{"n_layer": 8, "d_model": 128, "n_experts": 16, "experts_per_token": 1, "d_expert": 64, "d_shared_expert": 128, "activation": "swiglu", "moe_layers": [1, 2, 3, 4, 5, 6, 7], "router_score": "softmax", "normalize_top_k": false, "routed_scale": 4.0, "balance_loss": 0.00175, "balance_bias": true, "router_z_loss": 0.001, "init_std_router": 0.00736, "lr_router": 0.00162, "vocab_size": 5091, "norm": "layernorm", "norm_eps": 1e-06, "tie_embeddings": false, "optimizer": "cautious_adamw", "lr": 0.00328, "beta1": 0.9, "beta2": 0.99, "batch_tokens": [65536, 131072, 196608], "seq_len": 512, "train_tokens": 553400000, "steps": 4232, "dataset": "wikipedia_en"}
Below are experts of layer 5 (counted from 0) of a mixture-of-experts language model. Rows are named router (the router's row for the expert), gate (a neuron's input weights, with its number), up (a neuron's input weights, with its number) and show model dimensions 0-127. Each number is 500 + 40 x the weight over its row's rms, rounded and kept within 0 to 999. Numbers have three digits each.
After each expert's rows: a language model's description of what the expert responds to. This comes from a sample of Wikipedia text that the model never trained on.

# expert 11
router:522565540521498498493509544484546455553464428478464512499439571518512554528452565474458536453489447462519458445464467562400488469595446500514521557473480458529472507542495526505549522532544521485503420522546501556569437492468482548443481535513552523488495480468416446504503537493456429499515516471489523461578551530538467439533446530532460525536568515517554517498558508564522520508492
gate0:441492526596504428524557509469472467451527476559527450502480441521513467476534523520507493454475452490475491487476555501530483475493493608514506470550548489566500481508520520502542526553482553431519503402561527464500606524478492530463442555514453495501513533576473527556452481418484504510509533461412579607527466480506519532431499463474520498497556517533501514486447474535556498516490
up0:482515508501577544502465426526501498504479534615520541535496553517500510541479499523491504543457546509504524485546466533518464450432499442483489412487470467528556516525489525442542560492511537504546525450490459490562547484435434530507549478440497560505530562596530538474504523455447449469473507437505531561422550386454523481539507435503535491496562424472504472495488526540499538515479
gate1:491463478497527572439464504507501540522527458468478474541516479574514474510487498440507538445457446499488442543515526529460528564562494509451483533461503495535442453468482532486463451576562563401588492474509404543435538529479520460473535436515498521519482522542483491470496502486440524443468515500533428547563548480473516477497446485479504455519539462475475441538588532518547608493473
up1:468445483439453481544546474504456516463418567590521455517497514512489534506493491548474523567511540488489449487464477536551476495452528484592465436495432544504475499500580490515521451475492546564429489484424547441598530465572475458537578555531521568479490501476564550526514490523544503502476461573472506506536540523508532544468538495485495516502463468552474471491417485462471435514508
gate2:461495525434454513499397566512521479460475445490523485385575518526488465512505483461492550498542519519507593498540574488485444426505443489504474481541515434530439480511556498514477494520520521484454466518493586500531448563501498501493428468546467461539448508427461411497534538466484474512533483493498508457541455532472510526518534534556473486603524502438556516501548466561444488486524
up2:454457485496544468471449472470490476454466519489504480481510495566471460540515579489507449536519427516439536469469491424539512447451496544500539450498500534552496512489565511508484491440462546486509495439547467430539545523486468517484474484520432536543450529538495473574458604519452420524449497508533560471480559498507461520556478544485420501441497473518493499439573532617458520486553
gate3:481551527506486549500488502446497546470485433539466443481481503515525523545463492537534474550529561483464576521438517497510500482463469487440590506442459461547458463529498429438493432500484547459453549537477434548529525561542521471461484474494457505506505522476515495536531491460588432516521430567566568507504561557537492507502560480469549475516485523475426543523553511486390435509466
up3:530432520470537487468487449472522469508523513522553499478460506490543452433566526420512483477514562480556485592544552476520504508487452427502483523516531479489479507543527519426585475525464523530491520443510524532584451526506513498488513405490518505479517513491526450506522474444421451500461512514511423545547552475449516590433523515540481524527390515551512554541527483545492414454474
gate4:459538498572487488422486575503481535472542468431492484487527519524472475445555555508476501531544515463522528585454468526452479493512448607474454503477517498511527507530521547536493479489526463537512469482514588488523559475530497493491527562571508562458546529452446570450461549540579507523475447460458519553524511538423551464470504480444528490549403546468529489514452458460538508435474
up4:478594492478521437461501507550556486463564477533485527472446546459455537503453465520531462522503520471489545421507489453417537453502434494484469484466464480482587553530510573525549489557515462466535516531524479492586504452508574488463524504519495560520547549612554488527550556490535485468509501477482487527425504534458514513495500523491528489434486455518520444536457425429423459467494
gate5:472493497542520577488557446441520454515513518472544564532453517496546557499481476475484538595549421502471558520518510513481478509460500531486407487434559477482482528533495470454549467448468445496416472560501578496570462436494529505465438461480523482513540518461453473498463517448528495501532521463436562428583494463485517525485490499554526527506514503478507535570520465517387509520560
up5:444467489466478480534539541498486477598499591491491471478547460574503525506617537480484562449499467512513527391468430566510440478510537431536538505571538520519452467522544466472471457495475534401515483512509512491474479517485474498514477509421507521499499470578500501515490486478536508597508493549507449532487499428517537497449477507405491487514574511454523415544521499463502519497519
gate6:528596476540502523522437456497469490536480509448516514456518487456536525452438492509470431520518361514510431498503491523442490518595506550509491497513556486502449574487513474512448485466473488481553466527535572605433411477509516460449490509509492503490447511491442511519494522520547483524539527542524484481533527552557418515551503491456444469492609491493510445505524452484468516487551
up6:529494510449506547540411493456493484496485489533488434519466481532458551567499546495463503456508433507476501390549559623423475474523446480543610502496487525543453491455534502472427458481464512513486484492543530504452432514508483460483519470520511492513469569511443459511537513499500464552488525505543505515565562518497451480521496507465453492549561497460479521511617511566467463499563
gate7:472433546515464447476507443541487483434452460518505401436440526505573478493474567589477537543531465506468431501518522484534497471528532525476508502579521479513476453449514529500518424561498591485524462467454577476497500458445493545462550583400482493539491510484451498565474500521489546545512538553516487521466486511455557545515559504468439502493499489518459528507501475513580459534541
up7:583516504505457532487531529501467514514459502505505432507529555518448518467488467442482456502535482511475420467500598567516518520520503544579515466476517431508386511515560421458451483450477587500497520495492455555483469515513518473529511496603509523475494529464451554526511563510508541454489489504511423574586504533487478509447450482494463451441521509500521475518569547505594475479467
Sentence or clause subjects and relatives like He, She, it, who, which, usually followed by was, is or had.

# expert 4
router:500507528471464487499486593496554455579459471539491528522472535527575549624476466522435571466389517448418486481507460525496481451510484508541549469480512539507482475583455503490584536496524505472488503531535485520545441440423462515487437489529541548521520506436497518505513481456451538455544520462477488482540566514522479481520451451543507517577497497502491534560544504549548476528452
gate0:489459516530388507464469383509496518494471487432499569490488534514462490453449482443498596539522519508444515502595542499442521481463517478480510594490486503488436485435475484540525547462532513489447462532513478519551508568530441511539483541559508535468488466405555485482483501453448530516509545545479507455422578513446505497504550491507526471498544484430535540459535521505542539531534
up0:483524468482496500533463567516513441444544501497525531498502616496568476470565451526506501527560460523452458476488496576516506528555527523507473498465516524477470472431589512565496487516476528498461531460564508557472470510500510494551535537580468469470469519469520515490497504493413518354483476486478478507508536468423407531586426504510490453446451512534528538476448465480467495536485
gate1:508523508524514576466520539483533500494479502461489470474546554481461483448536492479455475464464569493511516490507450532459537574486454469511497541548411452459577444508445490442484477514487490442360478503582478483494395579482564468553471451477545545499451543487461510478495544517510547512530570463489486501457507528524463505532536520524519483546522522529444591535526471528563451477538
up1:532508551442487479445582444542466547522526508555456505522541487508495493509509498457490422505491518491514439529550446513486508561500526503575467503494494512444541491516542501549447476507499478511493522603422451497532462525495554486518495443543611516444457495507519500516493464512559447498539467476537540589439447517508568437502606475576438523506418543492483455451506500557519483500522
gate2:543513486426454497476519427496577519572439493487514435482493471540544594530445489537487583560454457532450537522432537515535505489550506488441469525449574469526454528503489480480441511465496529467492521540550500478537525526507436537461464500474477493574517446573483459483463535486493500570473530447426444484524482482490583502483489488498482479501567499439501449479603487459424483477505
up2:537522461516575515563463520439514511489479468519534525547437492467509502554513491463491518454547529472537483535582467506515500585556407537561570478535559439511508552456554486574512459468502509536532546456533490456555457479483544476562438511495554455517465559440463522528508526488466514468494479452471513517517394472432471501557456524456598498533470530472528519521486551536498449535464
gate3:552518496481408561522496483557503483426491507541475412500532552529500575552474482441521506502472512494459448446473465448496502569476522552510478545456554507472548531484508575431463515500475536512556459560481471498466387495471496523545486451527523579469562529419468486528447532520502532426465522517489544483501517506503444499464524464455417517583554537527490465536539501545456456491490
up3:513545488391521470511496456502527505541502488488506593489438447490539560400481570538542509527546384492508541545491560563557502510506530464478539474485430538523468480484496530492465499516489471504432513452519523447531497510514428477536507529484509451490467480462515552487513445448445466526497489499517410572580498529546493465492464576475522506478457514551492605511465493536460448515534
gate4:559472473486470502570504489568480463546572491566488576495469494482488433554466533505451489487520481500475508461585479596493474446498484503525579489503509478504514501489458528425501450458537540559452487499504599510493506436508484466479490518517457555467501512513526571475533522463493506468426511410544599457491549505463503513492393447573530549463478484447514467455486562531466527491499
up4:462544447436505566498473480505448580500455478423502355511538473553486472482522478507452435534468547479506544499474482545541533482515482530462501458507484481514574526506451536559486552506505495529474554539490515473525537487527480453483515413464522518497488492515513502590563521554569492518524553489455519579452514548459497462523603471539516485538538488493528598504445465477457452533502
gate5:486539528471473505538497527513545431532523483551438481532447529504493575495446504539454507478505486451455510514584446561433513489421478513493498501537505470492484468500491485457529510470540514522432482609550504476514462542458515498536471468440491504521526574475453456530592540503490487397445527518461502565476447520496550481511487572541552555585542491440475575533548427529498464490479
up5:515501484508502507473578504525494475478463481479512524539529451470495517551489502461476498506520569514531465405539467545527454448546492512485474501519472492536509480451436520520540440516509517506383451493517571549492526519543530472607496460468453480485411488567466509552537542564550497413472549425566497502561498533482535497489517470517539486503485499470489479627527492463418556442526
gate6:499476590494476548553475419464547504521484513493524499460506482512479509541468538545507579504465506490375501540510426499547380514491503448518430499479487529502449501545543482463510475472521489422500455521473406501563529475469581575583473464441517473456514536498506470453484516540472449532505540530534498557581534502524546507511520556557486457550464494497495520498575473463488515474515
up6:569513536484551485513348553500453452531505524478484465467501546457485421423499532572514583508472512506479517539476425471513440450496499496445492476496473521471478526517523465534531533523529486515448507531496585592563557482523525461475510518476479549529502453539462502477479439545528473477483461487509437532519439516489464525587516586465470485491454493542507547445468521505560440522544
gate7:485502547569502523478549443453467466482558494531545494535526515544464512452513544471511486487547499513516498512579470579506432452489491510550591502542511563443467516499500474405556455478503477487446430517511461446522461555454545538578466475477480513363520519426505555472540502468428473497458469507511428489495524482555431473436504552538530486465492516550495444519511488501549515484484
up7:369483507482509555537505480504521527463517476525488446510517552482503556468522444569457501533498474494461541432483462521483532527484511412483529503462496482435545459486540515516514474493506481527575508528524528500473515526537513454475581489557457453527456483493561411495455568544583567450508508512515583573487471428497459542534486468473464516473467484408486541463483484452475595520466
Prepositions and articles opening a phrase mid-sentence, especially during, after, against, by, for, often in sports-season narratives.

# expert 1
router:471539550498443468454514550516537478564400438528465476544463508570532540577438538531437572470436460452450493477524469533477454473537430486513546521476490462493516564574469555479505571526526567490509427524517455528530479480460461550473499562507492545551578478498526489528482497470478460522523522460508548454473534513508483419563485478525444542509559453501568524473510488517502482541446
gate0:535525524479517497453432505483526494511515497555525386458444506583489484504463507516506546525521475473503489385445460493448477427463522533516454555526462482578513513469532608452487524568552534505502486547512513488547421478532511501546423526449478453530543496468477501474506518385454503500480560518497435490520510472551492458506432543520476549536479418514510489488517493522498493540574
up0:536521535513461523478501629513484481463437503456501496493553473498484490485521457526494423461487487498415520471532473527500363441524530483589467500552554488430470487575501438482434518480475495449471525557525524488449543547499486506541527444518568532505507460477517451482528450530582513498582510562476523489543467528516499498499530512508483471496462479524530579518417516552446463536465
gate1:576529519459459506504547434527538513399485452564543431478446489526474566509503477534495464462456448470517461443531497540453523506547496499445443496481473451473522567526469497449502536505489485505561498438489529605538510496526575548473492522486489531481455505397511557546475534429470433513463490429522524560515555514543495524502553430563460497517580503490469509463529559537510510498483
up1:504461504525453570507542473474507523412554449519514459493533535541519536485466469465489564516466460517419536464574492508453465497516520509432513503543510527439453552430450573548510469493485507445508468452479598541476582490521534520492522567535485539469517498408537508527491571467435496526510470494441481532481520419502464566532495480480513504486596494435506516434490520487574539500454
gate2:519517518524519532552489428576550497460527513507525493482555559584499438517481527496500511558509505487535507508455482513504478508517523490446537433485512414474449522443553576540465500555500515461483578563455547473513475478498437578424528482459462464503482551498488518483474569437483381459448471460564491565538528466468514458506474456530441565491551534507474450487535493498491419475498
up2:486557541491480565553461517501508540395517503480455468546476532507497506538481469454507489500482406509516501588530535457451455546453449461446507437475410438474501480541541510534475485550504518531429598541511444493497472452492454504546508457552459435584457513478555512518490413520544487486462582469502501462546494465528526466556484535498498507462492559491502503486556561534486432512489
gate3:529455476490468478488555522485499441519450511460518508466489489472551516591551549495504521496458533487503492461452495500470439548521519567563497520519517437576500542449412470511442455465475533489502594460566499494451454469506513547575484460576480472484535519466516503493446458515546518507507576476531533483480506467495540478452604466483521525474549409510485596490602501495464460499553
up3:479468538466512502523532497439503480521416505507534481422551530516435530575535491543465526520486551469482451458500516462477447450540447514553493599552521460533484566503494476443480471468517523429575475476475400476486551472486503529520519519548521492483524425453490509558546586541499505527524510547520576498473508487511455519476507451473547492505564421515563534439577546517470462564475
gate4:500494524502491506460484521466484478498532448531508463448542576580545472495541470519480550493439456502440529446508497548527501482531496431509486479580457491470537569473470545444468455543523513608476457488531559482516504548471479506504481541434523443533443525469555479493532493488581454473593487442512492489529474509488479500534489448595484531463615414453447553507515448485522464520529
up4:509487475513529510461497535394465530543508463453536497488581509578524484456510467456494524512448473520466467489566521489557499568449458415483556560507469530473537542568524541590454531507544489558595469444545459510441472515516533491433482491532460437498449519535521523523483506524497507496552485468523542520548513467545473483563512458520492510440540477433423483496464420468553500459445
gate5:459553516523457442467493481470548467530516527486482492527519504560572493518573552529470514472550539482581538527504471528516469459518527513562519468530492469495487436457461499487460483469441510467529492539545490421522478465489435431498476546491468534491450525525527566452494503521466527497478602501509493531521450426499500420567424483582601501567482471527482575533506476504426416536522
up5:508574476515542531475465526445441502546415508501498539535479542451471406551528551523484477480491445487451471520581478516554509521418505440500473511491486479535573574480564531480458457549522557595475461522555537468502536583514515547525434466509505489495509538506482538521451483493435448558527517456496554497483534526509419460567565481479449503445500538460484468483507501554472506440523
gate6:491393481517527524428517549439519447584397514532474533532541504485509463600510475474471562508457571491525508502543512497493504491463504404469474501502578545471504528608536585502536501467507562506524461460495536550545514483500459526539496459464492555513507506541538495463540466545501487464521491493462476491503484482440443536556544519416471499541515479449551437507539457491525449482445
up6:552499532497458521461517546450494500434447510504468389505493515523539495361417505461497470548497513513457539479509527486493509510549554505538520597527531517455545523495568589477517547516515498510476477526497596523513437577487532528501542510480540464546487513520513465493472527518530522500494437511471497541510386467493561474463547553449442541464431505506483455512429498488501519510439
gate7:482533543579572525525471472447472444385524514482490465430549526582517500603518559481462512562479408505483512531526501501488521480506401488522492524500526516435491555492464502444494466515534510517475540531483544493487533481472579553517450468569466500590484472566489530456513533495477442547485532511505469460504539544470524446464496509573446468474544556475478472458452459477462470519469
up7:525497553520519438530482459468551470482531509593494552540479488504399491433490485469516448489492553480515508503470520458554505605539478522508453532530530477525527497421525571609471502487460551496503496469518554551560473504506560478532520546435495471438455493499491456568501538505551394465513399561501511495493511509537539447484529528486498577535500450519470497500442438487509527512460
Short words inside proper names and titles, such as of in The Angel of, foreign articles La, de, del, and given names like John.

# expert 12
router:491546540473474476418474525506597501521444432469446493502470492516541564521485491538429525430482513454490515534485505516419484479513443515519513562460487498561477528572471544486571545548545538461465460577516477558554478457479495504442493505490490567519523424468493470512535424488544438456574479485440523482521553519491556485525525515560513525538500466536568581561499454493490454489443
gate0:453519497648501511479500473485478565551557512519544525537521510461504483575518527459464502533457453475491520496531537472449536531458463535438502557493543494541451503528551563514513634595524484513483468403455498536497475464532519535418483556539470509506562537511444429525481471539487465488479435446496529536467505480518492480492493458526481471490491505490497486505441485468578575458499
up0:514462455458550512602507494524432526466442484493505480516534535485513451501517455546486505507542542488485501494509544561508524449507550485536539379569540529506623485529509468525451477425495468525431487450489564516479504527504514481530479428459518420508442543453480553453512567461484514547536544558498429547524502552545447514474517516541455525534487538500509477439451475506425472466473
gate1:478475504501502544480483534567516512469441471529485404545467514500601494506544484566451527514456500512429484506480445497433469503626549531397493498515459424452527524462510524517511469447509474522497475513490505538495456528528550461546514562533501459532538494487491484566475485491492482500451569439476527459467454516482453477489467439522391560518536475508558449448484536523557508441545
up1:526496531544604437550550477460478499517510516511496438539424495486564530514429486411503496458499464502467438466537512566499442497471425502485571511508512442505494547522507577488486535536479447519443478491466484484514478598487533535491574452509537397493529554498501429507436513540510487535549543488488539537511425493523481493538471458520499539446528574488550433472493552543557508513498
gate2:568467512433477496549501568509505508540529464517499437515448510456523565483513465424500639538500482516480499417494476586525503516528477550492532448495433478515441591483449553541510470433449484487483526508499451452506484470507477556523543553537508510525462486550537451527526522488475538459498566515465445468476480541489498501415504504480426490503557530538550514533504506504505533462381
up2:448503517510551469461515507556503513453418523526579450413511487497518463498444521545516447520538519496553487548479508443553479436475482467445462445538551536455553479515486468448503423549517489499498528536536601547454516545477531490460509440462482435500533471405480481484445489504514489484494503544492560502553559518502452556519524524507545530504390542543503580505514544487408490490519
gate3:489427523556511491443479447494465501501513518528477454501579557584498511437465547512478560545474445500464511477430530553466525443526480559434507536531544505478534587499446547538499522466605496542475497459479464510529466487543529497480470458550493473514575493493453482524587546464532525469419492511539434431490471535503467471503459463465495614462479470455486508525504442472542527459484
up3:447551515489441612440488466516526515591467490499590396461509464466538549494565551482502449516542484512486459516442483465441591509532485447488477520504519488375520522452480513521467532452532461493513477572481488523453483492559467445462442538555515488534477532543457542440497508412518526523488488461498496549467475469511523467527496466500444565490483473495496511499534500529577512544495
gate4:509526563577447526429561464551521524463532510546526496532475478506516540524492524537482513552511473492500512449501457517518442472430417470532413506470514495463505531535511469431524459580488514508469456467520548545566453473471482432493531535451482501522529483491526449503444431516551398556567582503471432426550520509508466512493521515500500483530451541580553531520517468493510404477506
up4:514547517527558509470513451477535477444489521546466518454434508474506484491495443544504440495475534516561428541453500494582455535473505452515534503511509538531493436464516473535514477428463533506496561572530386512441563435433551547457489477500517495523418497509453427503488439495596576515558408495516528515572529549491488551529511504516514461503461521516446549515503536473471494537530
gate5:510556566516510501539544562527573441524478506503472446563466460414506535509385498486528499502490417510473489422491515471482509509488493479526418466523467524451443474541514493441570430579507541542472440484490556528477538458485542530554468491517524491483505494514561396491478490457527471530504494444458467518524452514473521536497466539540454522580468574489546547492506479563502424508519
up5:466538472562506518496465598522460514530532507517528503571550550535454468541547412559493500482471555475533426479505448512513447439509544533451520508550494473529478456442515485537375496478522498495572512448519511465528484465511490517510547537486516577492550555461505564509490503538547505537520526535523469534440481539491493411556543445542551465444537519424498475480476403471482516493539
gate6:570500545471519431466516578504578459581542514475431502490539478500488498495563475529464540490521467473482546515523473582508476489584449576539492509498445525518485485526510463480552398449546456436492416485542515469518462501492531488517473573461502590589540525528566471539447508501497528510587516448451492490449493500460493496461528501493470476500567443463481463502473487516575491516520
up6:550478531479504464470486521496473489548528499495527478507462505527513533514521472484494473446519445482491556442428451517405523477444472508545445549493485522582462523609536470466546478498442502460502470515501440520535416478489533511576515570416557494521504470556451389530471523532512530531545555482444441471503495496491510543462506540514479420544567509492478534495468517577579450532501
gate7:483545507499511526558475488466556545520515436520479474483446452475574520490503486495487552541524574547511515493497568493492498524490503499492558528521465488503434568460392471483521481415444512455451450532506512565467556541462409474402508488488468466590484508484505475470465448509500474482523485520509544455535541519456472506543489492499431500478564548571517544534617501488479464580546
up7:493472454537501428469347579519509411484479514517475447511591543490508555545534455592488516484500483492531458543475499503515552525586546569421580479549537471504554499464531468575485534484517503476515547483525501481498506449516497524444491474550489502508513480446530523488485508511480531463460559548569507499470518481485516503517467405536528499474487491491465420463516524476501580504453
Opening parentheses and descriptor words after a person's name in leads and lists, such as (born, American, politician, vocals.

# expert 15
router:454539548442490508466494542518598480536457438534492509489502512539548490575532554554443502422461499388457486477533500536483512447558435533529509538499484480513492509538517516500508559562563533436488454570523470505496461434428471522499425522514548547500509479489528523487530483450470484495526489509461576517494480547532502423556500514603435579545543474529496530534521475524509468544462
gate0:487439483512491526533528553497466542504407488532527471468457495451534485488452504581480516482481521499468486563504467524527524517555448537445491513518551453491551501550534438553494577488525520481439426547468444506509535518472442448477463506538550501501553493468452491542497454510514439481489531506568546448583488485444450545531418492550462524554404472474502476490448534535539562529395
up0:548423493461487552514484525468492515568481476535538494442514510484439543504515464464515533420533531512484546543504474488498540437511499499566487554486522587523502460482524466495479550460568459482461423548480479505493452506528485535580394485481517540545503472527455494464464476443480536594533490534457519505509460415430549449478452579504575530535479418420470535478525476514493486538498
gate1:481470549512466413472403483487577547508454479606483464511516543503536519525511492564498508504539510515556487486467464516433526497504592489530524482546594475518498462490441484448475418592513497499484406534516496484467497527506488472516449438464544503585525410475459526544515512458478545529466492457536529509460445529524465501529463497563543499490552522429504499437448483471473494458529
up1:593568485516452498485512479503459444509484488537520515529513505546522494496476540463522486463534497492450419496588527515498514475508523411527508474505509385496508466559519540566493531510400466500495493476473441450508479539472431528527515502578471433502463562551490463526505490539486482515495549493538511481510539464477561553506435534493567467568491513439415535554427457495514528575573
gate2:524384572468497536462557520488501508492446554454478467512515437465547568532527478509491475509520471492489489544478462488515585507524490469507477507526497494496442475498550451438544577565459568486495479536450467481540554535440532421481473554469500516520519503548577505506508487530510510513541480589443505525519500540413531488414513485427406465563435457514517466519544437491518477477511
up2:484540512495543567486509554439469514474401479444529541454497483508593504548513488505524463561517490473522476469542537391520521486532489441460455463519528454493502504543468480473542512496511479428464592550514522516494480475489497487434472549407518464515478460515484561498515482526452467461503477553487527534510515462518525523506541543465597510517510457626453477479447556557529462509411
gate3:495486479537480520539517388517491493564462484499468431520434539454550455516514581423465498493479541537462448488534488450529517506489458475561545455468566512480466551452495468482602539463561489479450510445489458501492554509438404542489544416507564511496527522491463502542500552520465468438488460492474515480555514543512522498520466436528503454465503519548475495495579556521532554556560
up3:448484510485601485500509470541556515425486482602516471506549476579466441472555495585471535455493476461506523491522567555495529483502538537483461523536479460535502446499441578462442463499539487542494500502470553512515457488519527455574461497517529494506467579522500495455536477510524518487430463428487420462503503554475480490538524390486439550522519503465536450473501448505479548451575
gate4:510454531526518543453487565556499502530460464527499516469392536477498497491527481622458492519500489505506450439482513517538569423477464588497478580472530479513400547455425448513509464452582509490416506499495504499518506469530499519496522442492503538510544484501454512544500514437446432449480542426449460519522497489473497597441526490462502547459539485549512543525460526537530516486508
up4:489504491530567436510518479485424449472512577452495471531573497536555513470506545390514528468534477497521505529477524500477490609555520428479510586453507566470522603421575512523541493532461510463487513498461437484457545541477484527523529519514492511531496431575511501502488495526521507480479453534514540463480512474509474421562456485490453514518518387475511471515579469511528531529487
gate5:497442557497452527494449467506488491594488496470521425497455524502503453567551513503486520397477510485472519491499496551437500555496515506463526589470436460561533485522497455439516590453541577459495374488504547480529489512478513574527459553483524451522525540468504508514471546533501516570486563528475521494516435506510504420518443536495513477538545507507505556492522432486479480529407
up5:485562475458529480500443586555511459431555499517490560466473493467479469571485461576521546549497492511422444515530526428468510474489487518514452469610556521497604554445502584483446512536480472515445593467545487504437459426541591498511524469528477461531470471443506522474491517465462543453443506474492496513460518537528483505532518494501488517523504441518488491488425521545502524463498
gate6:442538484503533551499466422452467456548462500519469480473451525436558470585521557378495488529472466501504494557577448470533476520518427437541494508527540521479484528452474547534586541447579506466491475479500481476491572522486379569532589524510515505467532516512467509506486550513460486491518472500471546503506491448497519501501474516484602488517532432531521508499554514543518484548531
up6:523604481509496493534503506528513424483456491477501532511420509434440532485552579496512493485481493470547432484521466545520447504534501443485503478428510420491457514526558485548511485474521485480503472540509534504512494473472479492582519539472565554450486557531460534538478548525541455532560488447514509470500470491434449476508465489415582482502564506634490478503428561492480547558547
gate7:460512488483421514481465568448475469553503492450463477471501511519479513510457539517517530509403503515523509503548362522501427558561498524450553541501500455497458540610451479437503510494496476489443467461569565469481546500476504520519498563541465460512469485470534497514560541510563527524496507528461581549509474465581501481462454486591529436540516451460484541487551503546524482493469
up7:458571502513594515488539509543499529509501499526464488508529508542468479484419501475498544500518441556492516503420497486487551454449550454521483501504443510508480448568487481517527460451476562519463411464462440545533469581578491497487524446491423481509472509496451439560464515482480447525471527441524382424533575558422495488517537455504544482518490484530474492504496489553505531444568
Pipe separators and numbers in Wikipedia tables of results, elections and sports statistics, plus dashes, minus signs and blank cells.

# expert 6
router:527543582523498496435542497526523387561466451472476514513461538523560466503499511550450584486476433461477472455457498515464451507527462541529495559455445480539451467541484538500539519564508531446460467530516481570517508476440491548538503535528567565567485505467465467535478477428385520472508500525517521483585554502534571499577465478515484487503510466563514494518515506500551440501527
gate0:487445509512573567546489501456547524468505517648529441551475520553395579545475462536487463501444477514502445502518485496531516498498476486446489473493543510508546521485530496489540527509514559501472508468468506491468516478490571463469528514506470486450498467454515581502508536498496418519505539467535505528444560538487394494438427432572462519495472478575473497457471529512585517465470
up0:475453538546556569491451512504523450509551506500471584472447535488476422488486475454519519584516488513445577489531457469469496516474472452416492490463469455520475462452472510511509513539498446536381551542481452535489569430541533521598580506542556546476516470554467536531479520520459449516528578481547493460529488485516546509536528527501530489503481507505487442513452520471416487493564
gate1:507489520509407427435555440491536433378502441508547485502449556456479495526496496423508497579531489501471525551585456490521455494545534475546436453530498488497463499513429471524554467522491528547496514493510437500547483443518523523473439513493440532471519547473504497477526563565558490546484530538479514456558439514496562461530555508550470460508483445499511477551511528445559454480454
up1:490526525464545487528466515562469583505505522493430511465481451522538546493565518504484512482491532509501486401576548490471465487434496514486500534524412529507476470548442475548452465420480489450490509494429535511503536569451444529505505503506538481468455426514507404457524503507509551547526450503428539594446519510464512526532562565445555537494570484462480519523470451546527523459563
gate2:544474480555552451588440476571504465469524495472437469498443609499494507514484503506484508526501466510528489558499560482500470421521501509534587491446549501489498525548481488491456494456476535476456485543443548518470522520500519528527528480477556512444466598464529496522483508514446552480499583490424553532521526451530537491449476456626453503544452460506520511496507388483452522471524
up2:478460552467471550416495514452527535517464515595528477480532433532488428509412582490491518443458566489477507510482433559464487581500515524487566487511505497452526427490488518443536547545527447476462446499510464520508508509463509476451482481554514449500534465538468507567526475425517433497523561509477447515513452534433427521540525547525530518495564529432502531470499527596488491549513
gate3:463499470451555456495569536525496467448492478433529374406517544512567471508489500491492523477489456505498461454526436538549481481488531491534528513503544486493554592556529515453594513417514464512441529496505474470503452472473465444544518587533478496439510469483445377562482535497497510487501525516519542465492470497439445502490500575567499508479486474520554501512569532528482476522506
up3:515470470526521522507496467469526444535510453408512500451536485464596383496545409457503545492479512504538462506455530547583517528468535509510469528437516528485558516450488491451559466515508509469504495547483521433467552576448499490510483542591490443537488469512568403469525512459519564494514478525467518482510430429432501581563471474545511474490508535512507448543508506460474495509526
gate4:500526527483472556436516640527539475554477461522452493492461486486502484543420556527481542415468486458518434540423515508555411522472487475458509568471456525534475462491496492479557456487579488459461541545513528528527481465475460483561448535455609525560492502487523487528505476431507528487540484464473523516458493519520547500560556420495459516517537453504482449549518519460495527541536
up4:509482523584426479479493540509491465421526489441475512503534571450485490487450494499509483576503574496464464514504458504482538452493553520439502495535434534462483428526462551474453552519496521550409504592495507531435527501569559488509531505614490504477467443436470482483501520486544508572595555469513543474549512526548470481524603468496492507479478529527453520539459492501467461478509
gate5:508475431475587517522478531528538501548475509533486527408514418522486470476499483470504596454520463483505423540489515515444509500507548452520518484497484578471599534524508548566606471462472496456501496549488477487482486439574391509537434492499500505484447479511470501522509444483485492544439493520553508454516522454502462527518475499493422518484463442544432491578532496519562515564527
up5:489483472515505536556512506507472536589562494540501451463563561467489411461486519478513534518476477501544467538504580555485489482480510487481530513426422543490516414529465504457405456454457527489547496493545538599446479455471478498575429570505496474477448556455463393484516549454476553509455502490496504532527502505478494529524494511446521486490494501498470482583497564540458502491580
gate6:544415472503504459464475490505493498516534528510498482491444553509509511466557486552500532479460433510568581442503512565476435468473498463567546480446534523551506542634455513465536480382501497518551445501543528571467397473475475551524475583471533520517431529468496518484480480532476546480415523519488550492502518491490513541472482509464480521495517524490479454529536541498573472493569
up6:473472536488566537581506492520500477508473461550504507438531500550581512479542499486498505426484489491496412593497493549477455528517467479608530481547512486512485538504515524530585468467511454539516514466405496567501514515469554522488380550529541493446503487532453535546521515470455445525443486511544468521530551557473451513489509558470470455545470436500438550494469517490554471557450
gate7:466505487580537480454545530497518523510516442479529509493493480554572469466472527482496405482579442509492447532460502496499583540519530517505461512604506485471405538483534504445534506462503506456473479533567468583489499559489548446498557484544475585471501492473514548517500419587456477506500492465506475418505450504531506467557479533415503474517547477517501486569468413527514456508515
up7:537497529438318529562505497465471557475492485510462500530480474458474579510507454507489512506475551519482579470516425551500522499477539521517552488491537506487464519477464438470495509483533533540539491566476536378504470566558428532456470530446548510469465474521505460509463500521520490494505468535439525479507532535495552515442507503510478517484530551512518444387490462470497574461503
Verbs and participle endings after was, he or to, such as eng(aged), used, had, inv(ited), often followed by a preposition.